Weights of a small mixture-of-experts language model, trained from scratch on English Wikipedia.
Size: 8 layers, width 320, vocabulary 4096, 81.4M parameters.
Experts: 64 experts in each of 7 layers, 256 squared ReLU neurons an expert, a softmax router, a shared expert of 256 neurons.
Training: a variant of SOAP for the experts, 667M tokens, 2543 steps.
Below are experts of layer 5 (counted from 0) of a mixture-of-experts language model. Rows are named router (the router's row for the expert) and show model dimensions 80-159. Each number is 50 + 15 x the weight over its row's rms, rounded and kept within 0 to 99.
Before each expert's rows: a language model's description of what the expert responds to. This comes from a sample of Wikipedia text that the model never trained on.

# expert 37
Word continuations after prefixes. Middle pieces of long words like ust in illustration or industry, single-letter word starts t, b, and nouns such as Gold, tour.
router:50 73 62 53 45 45 38 66 31 39 46 21 52 61 63 56 85 70 77 42 50 74 54 52 54 58 77 22 69 64 48 61 51 57 47 28 87 38 28 66 32 41 49 48 56 36 68 51 66 41 71 39 59 67 66 75 53 72 35 49 58 32 43 81 48 74 42 32 65 56 25 64 23 73 50 21 35 33 48 33

# expert 56
Heading markers, name suffixes. Wiki heading markers like ==, ===, and Scandinavian surname endings such as -sson, -ussen, plus section words like record, features.
router:22 79 63 38 60 38 56 44 61 47 59 39 53 47 41 72 46 66 56 42 58 53 43 55 66 40 62 53 59 68 37 46 11 51 51 33 45 39 34 58 41 33 68 20 76 18 56 61 42 62 55 33 61 58 59 48 53 56 46 53 37 27 30 56 77 75 53 50 54 48 45 86 60 61 53 46 32 39 25 51

# expert 36
Line starts in infoboxes. Line breaks and first pieces of lines in infobox or taxonomy lists, such as Order: Asparagales, Phylum: Chordata, Senior career headings.
router:43 85 56 31 46 56 25 62 55 45 47 19 45 46 71 54 64 69 58 53 32 59 48 49 66 48 63 45 67 75 40 29 34 66 47 19 47 32 32 52 50 40 62 49 61 40 54 58 58 38 75 29 54 77 68 60 40 51 50 74 46 47 28 52 88 68 41 36 45 44 52 48 34 67 20 35 54 36 53 18

# expert 54
Latin-root word pieces. Word pieces inside Latin-derived words, such as j in adjacent, adjoining, str in instrument, demonstrate, and acc, vis, assist, term.
router:37 76 48 46 43 27 63 57 47 44 63 42 44 27 53 69 56 54 50 24 37 52 41 61 58 42 69 42 59 75 47 36 25 53 61 30 88 21 11 58 45 41 65 41 56 27 50 48 64 65 32 48 59 62 63 39 60 54 35 49 44 41 39 71 56 59 51 39 74 51 49 57 50 67 31 48 44 45 58 48

# expert 55
Conjunctions and clause openers. Conjunctions, commas and relative words starting clauses in prose, e.g. and, which, but, where, while, it, he.
router:46 58 49 42 41 48 55 54 48 36 56 42 24 33 61 64 69 59 69 41 48 58 28 67 63 33 65 26 74 65 25 54 37 50 33 26 47 53 16 51 43 48 76 52 67 43 54 46 52 34 60 32 62 49 66 71 48 64 40 32 50 30 58 53 84 62 41 23 49 15 39 59 25 67 40 42 26 34 52 48

# expert 16
Letters f and h. Word-initial f and h pieces, especially after hyphens in compounds like seventy-five, Alpes-de-Haute, plus age in birth dates and sports-score digits.
router:52 52 52 45 51 55 53 53 58 37 56 55 42 39 64 50 74 53 60 27 54 67 28 70 56 50 73 40 60 68 39 38 51 74 53 53 84 39 31 61 39 15 71 53 56 50 62 80 56 41 51 25 63 69 66 57 60 59 29 51 49 43 41 68 67 79 73 32 71 50 40 64 27 51 28 41 52 30 31 41

# expert 52
Release and quote verbs. Verbs of reporting or publishing like said, wrote, Released, Related, and digits in tables and infobox fields of music and software.
router:38 61 70 46 32 38 50 63 50 46 60 38 25 40 58 72 45 78 52 35 42 81 24 63 64 49 55 46 78 58 54 45 35 58 66 45 70 49 48 61 36 23 77 45 51 25 51 43 61 17 68 46 51 69 55 53 58 70 48 45 57 39 47 50 61 63 46 21 60 53 29 56 31 48 42 25 25 42 41 32

# expert 61
Units after numbers. Tokens after numerals such as %, million, times, BC or BP letters, population, and digits inside ISBNs.
router:37 69 48 32 60 51 39 60 57 45 54 36 47 35 47 66 84 65 74 47 32 54 46 73 60 32 62 24 69 72 44 55 32 76 42 24 63 53 54 50 37 41 68 38 49 17 46 60 57 54 61 45 32 63 63 63 57 68 22 40 73 31 53 69 71 60 54 34 46 57 45 57 45 56 45 51 33 46 37 54

# expert 39
Names and table separators. Scattered tokens in tables and name lists: first names (Jim, Sam, Fred), "and" between names, ampersands, dashes, pipe separators.
router:49 75 50 36 55 39 48 60 50 48 58 31 44 51 49 59 68 62 67 39 59 48 30 71 82 38 64 24 86 67 37 66 38 58 55 33 65 32 31 60 34 33 68 41 66 19 53 59 62 51 63 31 46 75 56 49 38 48 12 54 72 27 54 73 72 70 53 44 45 47 38 84 48 69 38 39 42 41 35 44

# expert 20
Definite article the. The word the (and The, on) after prepositions like on, of, to, in ordinary prose; also red and colour words.
router:52 55 69 51 55 57 48 48 50 53 56 32 27 46 46 58 60 63 57 47 24 60 38 78 74 41 72 25 73 71 20 35 54 51 34 48 58 32 34 54 40 35 74 29 59 65 56 75 64 43 54 29 72 87 47 43 58 71 26 52 71 15 49 61 67 70 48 45 43 47 40 66 29 58 48 42 32 37 39 41

# expert 41
Mid-word consonant clusters. Inner word pieces such as at in psychiatric, and sh, rep, imp, st, th, in names, coordinates, pronunciations and Cyrillic text.
router:42 74 36 36 48 33 43 47 46 61 55 50 48 30 63 50 83 74 57 55 62 60 30 68 50 35 61 43 61 70 51 21 35 70 36 14 65 41 36 47 58 66 48 31 66 17 43 71 54 54 48 20 71 50 55 48 62 50 19 57 60 29 39 54 74 58 67 49 54 52 52 70 48 67 56 45 43 41 41 39

# expert 14
Word-initial fragments. Short opening pieces of longer words after a space or letter, such as dif(ficulty), qu(iet), s(ummer), mi, te; also zeros and table pipes.
router:40 70 50 42 58 23 45 73 48 26 57 20 07 56 38 68 58 55 50 28 20 77 49 57 62 53 76 39 70 62 24 36 28 59 29 27 70 36 09 56 36 45 54 60 31 27 56 43 42 61 61 49 40 74 58 45 59 52 26 56 53 46 38 66 69 57 67 46 59 54 56 82 33 52 38 34 56 36 42 33

# expert 18
Indefinite article, word-starts. The article a/A before noun phrases, plus opening word pieces like dec (decline), met, prom, tw, and mid-word ra, ne.
router:49 69 65 42 48 22 43 48 45 35 58 44 26 55 75 57 69 62 61 26 25 72 11 77 74 34 58 58 83 51 24 43 60 63 33 50 84 44 35 42 42 45 53 69 50 47 55 41 56 43 58 37 56 81 45 44 74 50 27 57 52 40 39 55 62 54 61 61 49 57 39 64 43 68 45 37 44 22 67 31

# expert 12
Noun word-starts. First pieces of content words like se (seems, seafood, seeds), organ, appro, invest, cl, and blank spaces in table cells.
router:63 74 58 41 53 34 67 58 35 46 72 45 34 46 53 51 67 53 62 40 56 65 33 67 56 34 57 49 65 78 33 51 28 63 68 30 82 36 10 58 42 35 66 41 52 35 44 51 61 49 78 42 52 53 61 56 44 56 18 54 50 30 57 46 67 55 51 48 57 71 49 63 39 62 34 30 41 28 50 44

# expert 5
Modals, particles, mid-word il. Function words like to, would, may, should, also, well, such in argumentative prose, plus the word-piece il inside words (milieu, philanthropy, similarly).
router:52 81 66 38 37 37 53 56 45 36 44 21 59 47 50 69 70 73 54 33 61 65 40 47 53 24 80 29 75 65 34 53 25 70 49 28 74 49 48 57 57 43 60 46 43 14 53 66 45 19 62 48 70 62 59 61 71 46 28 44 49 36 65 55 53 64 47 21 46 46 61 74 59 71 46 25 51 33 55 47

# expert 4
Mid-word vowel pieces. Word-internal vowel pieces like e, el, ell, ie inside words and names, e.g. outman-e-uver, cant-e-en, Danub-e; also coordinate ″ marks.
router:49 69 54 43 43 29 37 65 53 47 58 40 16 27 43 75 64 50 50 36 49 57 31 53 67 31 82 46 80 56 21 36 50 45 50 20 49 39 31 49 45 35 59 49 59 28 48 41 53 56 67 51 63 72 51 54 56 50 35 38 47 51 59 60 46 27 41 27 41 62 47 68 60 63 56 30 27 38 31 25

# expert 45
Fragments in names, tables. Pieces after a capital L or comma in tables and names, like "ens" in Lens/Allsvenskan, ibrary, airman, decimal points in scores.
router:52 89 56 39 63 33 42 65 37 45 65 27 22 45 72 41 70 70 40 29 31 63 58 56 59 29 64 36 70 79 30 54 38 58 48 14 63 44 32 51 35 53 74 36 62 19 58 62 55 51 61 40 57 65 66 53 36 57 43 51 67 31 52 72 53 51 57 37 36 49 56 74 37 72 46 28 21 43 41 57